config.yaml
num_hidden_layers: 13
hidden_size: 224
n_experts: 32
experts_per_token: 2
d_expert: 160
d_shared_expert: 0
hidden_act: "swiglu"
moe_layers: [0, 1, 2, 3, 4, 5, 6, 7, 8, 9, 10, 11, 12]
router_score: "softmax"
normalize_top_k: true
routed_scale: 1.0
balance_loss: 0.00896
balance_bias: false
router_bias: true
init_std_router: 0.0152
lr_router: 0.000753
num_attention_heads: 4
num_key_value_heads: 4
head_dim: 64
vocab_size: 4096
norm: "rmsnorm"
norm_place: "out"
norm_eps: 1e-06
positions: "rope"
rope_theta: 10000.0
rope_fraction: 1.0
qk_norm: true
attn_scale: 0.125
tie_word_embeddings: false
parallel_block: false
init: "normal"
init_std_qkv: 0.0484
init_std_o: 0.00888
init_std_up: 0.0484
init_std_down: 0.00671
optimizer: "soap_variant"
learning_rate: 0.00209
beta1: 0.95
beta2: 0.95
weight_decay: 0.054
lr_head: 0.00646
max_grad_norm: 0.5
warmup_steps: 50
schedule: "wsd"
decay_fraction: 0.841
decay_shape: "linear"
final_lr_fraction: 0.0
batch_tokens: [32768, 65536, 131072]
max_seq_len: 1024
doc_mask: true
z_loss: 1e-05
train_tokens: 554900000
max_steps: 8587
dataset: "wikipedia_en"
Below are experts of layer 10 (counted from 0) of a mixture-of-experts language model. Rows are named router (the router's row for the expert), gate (a neuron's input weights, with its number), up (a neuron's input weights, with its number) and show model dimensions 0-223. Each number is 500 + 40 x the weight over its row's rms, rounded and kept within 0 to 999. Numbers have three digits each.
Before each expert's rows: a language model's description of what the expert responds to. This comes from a sample of Wikipedia text that the model never trained on.

# expert 14
Description: Sentence periods, headings. Sentence-final periods before a paragraph break, == section heading markers ==, abbreviation periods and some year digits, such as warriors., ==History==, Mr.
router:501527566529484471529433538524448465503526447427510499526487412534460534488543492492548542434516604439477470475463445510474411463511481543557527456526528507465457452501631445542405471573496529457487487500513478474482521479492508564516537535508491541531551490481587501482534549478522519511441538484525520487494545500488431505487499481482503516567468475550516456513501530525589540416537493450506484492423453533530516502541516543496468405539514441474548452449475432473468519537456454488514490489504495513557466505474500595529492406471522539471486476487483488434510491508527518553488545521528556500559529546587529529532545439470507508400530554441481549475505523525498447539481
gate0:513442521428362531517468526497515422546492509530480546546448525466505561502521487491531458599401591471527501615508469425480532533509482576527477502537553526493474457549546481545479473485499503554475500429423474441560475593510495520509510499583462531524552512487474469614504498485482470470526533435457515464600470509512468466522539470526499448518486484452484510539492572478567416472481471485482495497467527490422551514473561518514486524500518499543476490535458500474555511536575509537502456534449496498488521531497537467478459577516544563520519473471530564518498489521558510524581544518542529488492490548502503507465472542527538508518457532498415523498578490501463518475502
up0:546542504427498482488495518458446493488423523596481580498533540471480517556525564615516497468502543549500484396557510495478453508524490466479560525584466504509603460499576538500594496556513496494524502485521467500529554502497495482536473395513501532543526491597518501508505458458484555540524546447485553555465489445525486519463531504471493473527446454439482507537546519415533436476443457438487424509476451508434550514480463474471529498475505506495455454506465497504523552468504512504584486528472537497428486478547531518485420527525447496463499540486529506510507562465484455491490513516524422492467528571485541420444514517441585512513557505550495466469471537445445458499499

# expert 25
Description: Lowercase and capital initials. Single first letters of words, mostly h, H, R, b, p, c, beginning ordinary words and names, such as hard, hillfort, Rapture, bond.
router:554438587386524562435516512462524506409524513499591495459469451524500474467425571508531538434522548505490465514455486485482465463558523544515523506509470436543426483579566523535514527603539517455536511479567481469423440437456505500469585498470525520513485529494538526418552521494505502509446479493510486543444547511532513586462469539479480508494456550492524438499456467484480513497521529478533499484511501502543456499436511503515541456428454544492427503496493467443540525429584533519503448436489449525540548492503512513554504517496504508551530493544564490550479396548450560506527475564487478496486400448473504532553511453481457475506507475499514500450530461480497537503469
gate0:498447474502528527527379614523425472460489511494565533473446448512436456462571469535457497521520549552504618498488477518537531526509411473477464449488467417475489516493502548504490442490495518485492558430480456531420423478505510507412514546464499433504509551498443454443521556622442522502450503442510470400479443460496512510518531407519496494483516453426469558474452489536513443552537527541486504524535537511483492496489500564581552482425450566465484527537506517484518475528462488512470496467473500477522541502506396552541566501479533530536467522513485533505489471436513501454462510519482575479509547521463512483522539528494534504524524467485489518542503514511499538517533
up0:485558561508459432503534437469516502512526480497447544485515561515581469502468527449567503487437510374480431476582503494523477515436470570521520533520552581547480499523509547490394512519567525512489541483477487529524564545516445540490550490491469558584500453507421566513525488473563482526481491552483517562489496560450501438494459558501502492525503482549552442451497457524502501443556537495518495492494479511522503455522456438453472502506565405463454494528542542519462496549562489464483506499563432490558481476532566532474441519516485435465507454450520468454540458477443471512484547496479408510503424484549453556480416467506473534459501487501483497517502444459499421495534

# expert 30
Description: Prepositions and the. Prepositions and prepositional phrases such as in, in the, to the, of the, at, under, over, and sentence-initial The or In.
router:471503478536558508546473448463476463504565512554456611535484473508523431613460451494525507469477526548498448482469482457563516461548458467483483466507454405462515492506462494564487580481503500464487495482484481486522521523513496446515420471479502501426456492583505512460480561412490486515523460538540501477525538479397506447569458539534543473489489525478529445456606515607493451500512458491556504453556553514439524431522526470474481517466512455534460471544443561512512497565469449542474487416432469546499440507496461487488469529540487532478505588491463526451534479429516462544445505459559456509555457438485492524483512476492498531475517441448531525473505574497514465505491
gate1:528607513497548552493480485464475477443455523507470512439463430506535537492517542531537529469521552545499586487582553474521490434525509550490465418479486499422473530514442552524500555505516480501501445570488520520550480516469523433441472410494522501474541544557415482473520482569462498568490483426542536541490529517521486498518481556486534498562492548526499578495536538490510445456481576471528543510447568507424540466429523524472547544566460466472515432501464529542411450506497489544516514549454448513433412517464459535537574472517494435510468513500525483485494534498432526469453514447530534556536471461479553490459472533566483575540507487426468471482515514490530459476502
up1:378499486520499576511452578441568462524506528516543499487544563507546626537507478462442516512473560532490504503486453496431494512562469498532488554488501545447394507455474435456543543445533499483504428461476484520504532462498506542498426544522518514486477453565527508516534558450496478441544503495499466491551544447526517506574488465439482543553513521410495517407470468522509568498472545463445446481478510483457473496420485505427470479515529536485513428485477458475385565511453455524475450515529487506513510485465458496483507498527453477524507490568545443531498511534495596515448447517435485526561507539495537486568443526521517492536468483515469451490520555448495538498453

# expert 22
Description: Possessives and modifier adjectives. Possessive pronouns and adjectives after the or his before a noun, such as her works, his previous, general public, first, new.
router:585493492518532502500581441497497481404483512439492428497512502544511460587476452522482520466538487483530490524547477524484503484498423513532463535506538534420552498529481475540480477466497478449501402438486466516563577520486504641508549556522486492528459567443562458483534434478572534512420501454521446557482505531481527432478453495502503511523553488508515499538478520517497506498471530552518472505590501532491504576507465451459511514424527489486499560504513587512446437564481468427483551467485500563523520492454466505435432506503459515502488529525497475488521491462580497520540413502449533554519475536513487481483492415449534502596460522465520508566455441553477532482507
gate1:503505465500509465425529517552538546521472484501414422427546563464520581438452453415530527450525460493536479497517539449546488448539541532494557523522454475434535457487449511483527546565501482520474508507487505509458511572517547522518517459521459522489431397499538531439483512558488452516514504457482426522487457488454467488470538480557542485529474499484435446487569518515517481520523434480423487536487491467474502568491524519532529463473504478489570527511459517449496428476487396462556419576446489531530530506521421463555397562497549544503509532504506510503529574524414470472491545519474500530479574482530505524475499443548487490429486477535573449464551545516469473531514
up1:513560467506443533522484412486510467448494499534505521510505478484558479549498484497516466482441539542513517532456487531561476528526482518470484478421533548552558486461527564528521461549493520460474482491522572488501431514450522497464493485532533501521491597459507562525570561404521482600522526461573475512561491550459468541550574549512461426424544522500486513516558462490451529491513450582486497479518519500466512575478514530506409543521482540446429489430523408594507497484456504537448501489532560429490480525471512498456504479476462446559537442482456497492407491531490482461458490433503541462518402528487466486505524504503458512537539480534563559481419501533496445511456

# expert 9
Description: Table and number separators. Spacing and punctuation tokens between numbers and cells in tables, lists and coordinates, such as | , ; , : , – and opening parentheses.
router:482532519536456454487483489435432530473499531545534473528504464472504505449504507464544496439520522546510522516506437591494527484512429447499447543473483452494473547492544477458492443548469498512533436461563518490536567499478463431509499485485461522544438489613445489527535470483530568511552468517517462514546437408464458544536569501530570460483519506565487496435542453481531451578478461465485467519448603541529559465523520520542536441473445468469566437450453418516387504516488518470516438460488489424530530557504500484499467434433523527511463488435497483550504537465491514534451543551493526532534433431532570510479500518508489519448459439447502490482459469496501457488511
gate0:546517467470487478409561449514559464444447528480490463503454569545492469613513474495518487489489521507474569480496439506520482483486529587560538429515512561534512496552472572402500507467498469475500436503477466496515456561542433514423487420484526496571435565477555506523487620486480519478509482470467472521545535531538479439470487467521467512513494559566535591523473513540520530504464489526480417526560517480546551529506512477438495519469550523531496497543499474418490526520538550510518479502516581433433499506446520493482524574449566471538521430439480554431484437486536533494453494504556512527494509557469433486515496454451529459465488503535513442473507554464508456492474
up0:511461554504511528502534521487567463533523522511428564561449521509450419479389504495492514450487572508508555464490459433491486484503569544541471574538479470485507457541484478566477515517428494486505481488515531507518504539515503471493496506473469513452458521535526501481558444468452521478485462525582492476515575478430581524502473597498519559461471521545522429534497482474517493537394589542505476579517522398498494518546486507514487463494534553519543486470478476439490512514466576459533537481508493485535470500499527584605512454547545527461491493538535496482508507532509506526562499425560465515537468499523505468521598527497484492497518510603515417553452568553447480559451

# expert 16
Description: Capital initial letters. Single capital letters starting names, acronyms or words, especially P, C, D, G, W, V, such as Pokagon, WEC, Dame.
router:538555561479493449534538454513509501433496476483566517488516526476546456418477491511478517485487557453501523530475530551480400515475497513497447440531470510493491432584568493492473488496466519489467468404534465470451523486499475425535488519513495534506515529488550462557528558564535503462524506475581411539564494503514566466499479493472455498509495497516497629467479477435520464429537568492519494532444450568497590511485493473538491463548494476498511536517480507568485479405499606494515457498472478456562540553521550537499489508433486469426511446472557572507519457475535454562483512530493570471459495575484524497592509520547517544453525461431470510523490512558485440488450
gate1:523471532506485568477509500409561532461598515518457448511492579533581501512421500489501524488521506569503546488596472479484466556557539490556462449492491581497547426422519481544491442554580488462488544460539541506483502417461507435448555473526562489460468547483495552469554452526497591496472421437518511509471496463435501579502459542489384459537485458446506446497492469513491463524562447518514514530517503498515486483524532535516512549521478495514494516532417530518486492464490532465504410507474535494503508542475443448496440501603516504528528529535503460453543557461512509490501471486472489464454464536539517507466449483519477542449498504566501517570522567514441489434505
up1:544522521448461476512524504507519409459466503477487503430495487509539533501487587443513474481497549477503485545602479427485457482534553443501494496483486459500503483478549519492509534558547572472513531467536444514502440436446458472480534548535533496448483489500509519458503520503521528436489515464497527448446552556528480549499530563492423484544454413520486442513517555472506542481500410509504491554603536470505525495536555530577516503482464485469483443478527549526504451503476439519464467461461474458507528484422429508573464529530537527414457583471531450417587504465495494405563470466495515442476469479479460489527445511511512480452432553499484529544515504567485564400516

# expert 3
Description: Word-initial capital pieces. First fragment of a split word, usually a capital letter or short piece, as in O-taniemi, Sy-rmia, Is-iah, re-ached, especially in names.
router:507547526405544516515491475486504521480468520472456519503534513511480500480453611486474485432529526548495460460514492555453500520500471520391486471462575503541486486518543581495548475555547565538468506572473505490578493504559417448500559520509464502481497482459490492531490576493474461449474560496503505563475509494441582469390472443441651502419498509496539532439559448454503478472482471517501512582501447542531551543538520482472515547548484552486585556437518546429545485450567445520462462528473448569508493524470512508500556549525461508504528513534513585523530505461435473507485504466565523496497450448440495495498490514476524479518539451514506483513488492508498480497529
gate0:475478431531543514526502514453495537472525493512570480535528494462464452518448481505563541501479530480569495447533494529491514422504509467441467517524436494470537475515489534450516591449456481491490593512561467499534531431499554504478554504519483535537496481504531516431510472529449491597477515501535503548490529501500557459497508549558600582529531463517505478580520387498467492519488481528517446535508458531558455526535455462410477460509521483456532466513557492542460504470456523444532540467493488556518469457554498528603567495521481528521465450494437462501494403414513520473449455472521518493466520544456419513531423505434471472572586479471583468481495539464490505471466
up0:470547446450457529482497518562464532607499485500492575490482481483533451500542568539523473545480533499504466507549465519466503532510509468413477504462497432500484555492458539508568561521532450531564530457480536476501507545591517468540463551532524545563533493494490505453477497568562521608494562510561485422498513541446537488567511502492489517495449501523505486436514517462526502488487421542504529432495505519554526499491507613505488550476452492509480473459454439504590530468505547552511451488439532491521555461579567476567449543490502510504514493480472525540504507465517476513449414422468516555444513510495600503537493508504564543458508415516543443447529424483536554490489

# expert 6
Description: Lowercase consonant-cluster openings. Word-initial or mid-word fragments starting a split lowercase word, such as st, ch, sh, ex, inter, qu, cont, as in ch-orale, par-allel, h-ot-el.
router:593452458570530503486429536490632500474538495500472562553511476529502466512513462498507493533557477489450486538503475486472598439534543515435469496497564558523482494526505463489487477493542499507544510506532461473559487501616490518485533540520545503550516505473521506477510522548567502443432483502398469502501562450531437460522464566489434517496460523498540411505499525483513439439433493462531545453579470500510538455503471477503503535519588486489552572561541533446537438441395471468474488539507495516437508447443573439469541473453486466470535482501533498505534475585460499541476549515541559521494466498518519591562495483523500447452502471510463521467474541523490516517496
gate0:390484529460541508482449514526517431453511507487545495463583446531514502539545455478576589525552484499444487507467462453480543476545519489518545448538485469452532494481471479449520503491517457500434431497462469460444492590476557512467502483520522459514416533540485504457490438519479523418485419470494519498451496507580513471579502490493517523465468550520445477490494523507578546467470431469483424440537487494472486501521559497543518481497443525524475481537522435474540533545566485541553469519495425500489453506506470412494514442479504514470546412485497498518473483459481476536519466512522386469532581465558514441531488542553501524578478437525544514437492412474411518495496
up0:501441484533584498530496426488488533478532500460543474493591470483493410481469569451497500479446512458537515569534450523480409418482503500502520464470487540439487498469565498450492455501490477518549524525463472512589585530591510506470395488499499506525519578497520464454541508541489469576505519478512448553555524538562519494464528421532516446498526537537467458505465521503492469526545462434560507497488502463482510524540530471497545510530566560529530478562478521427536532538507510525491518459578554535481529535472558460542504481475439493557482449515492550477502491443511578569530483490393562526477429529478435533405480506510562527478502527514446499479461431474508443514504

# expert 17
Description: Day and year numbers. Digits of dates and numbers, especially day-of-month and year endings, plus scores and figures in tables, such as May 17, 2019, 4–1.
router:561512553468520489528426487474633507468454526474452536555600471502492481551534509533511531544569519529453462482476486474532476626475488495568476469500530476474498488484559525448498503445530432447527511535508490471524462546524445539529519460524513407512472482520576507513497547560447482507483498524482558462511531537424487512511510477458510521524472507468498502501469470487512505461514396548468514524422587479464535469536503512454567568414406446520538545538520547562486507492489455469466531451550504451428434592510532544492513465440541516450528503511485529504510531416551534514491471520468542511504563480496486472501501450522545559493463522500447482584487499430482480553529
gate1:500519455513593486526406505491524513515546475523497495503516492456596474569389541482456509486518508491556425485485483475501506531493481501451554502519565502455555524557506456472494550498510436546501520470520441519503484448456475452483487524501483506447590520458443455455480523447486516524451508492495500480458474541492547463531500453428482560469441501450514517469512542445488472432543527508445471566419520569556430477399504395469499461477415525525509481508530543517455447565499544485538524460524531491578502490452498515484452515517492498580553569492492510534509511531515470440468542489571532481483474449511538480478461544516409549504390466485487548501447510453559499540449
up1:501538533540482482498469453508434535430533465438474538522524515468496551543449458525447615473528450535474479539464532502497434520520552537470433524528405508519547512562494499532439469468537457483490422479480497482424473526456476485488596494521483497509467501534515462485488536484479450502527526563542506537600457461462526460446443472454523438517520514541473487414568491436522465488481477476535552545505469497569527510527471482516460550509548490486529469522436486441503469450466575493503440529543494499587505478545533512449483476490484451540502482455541453485530548500468502465481510430404509543472524482462433510396476501476542470449488483569516548456554471568577562563522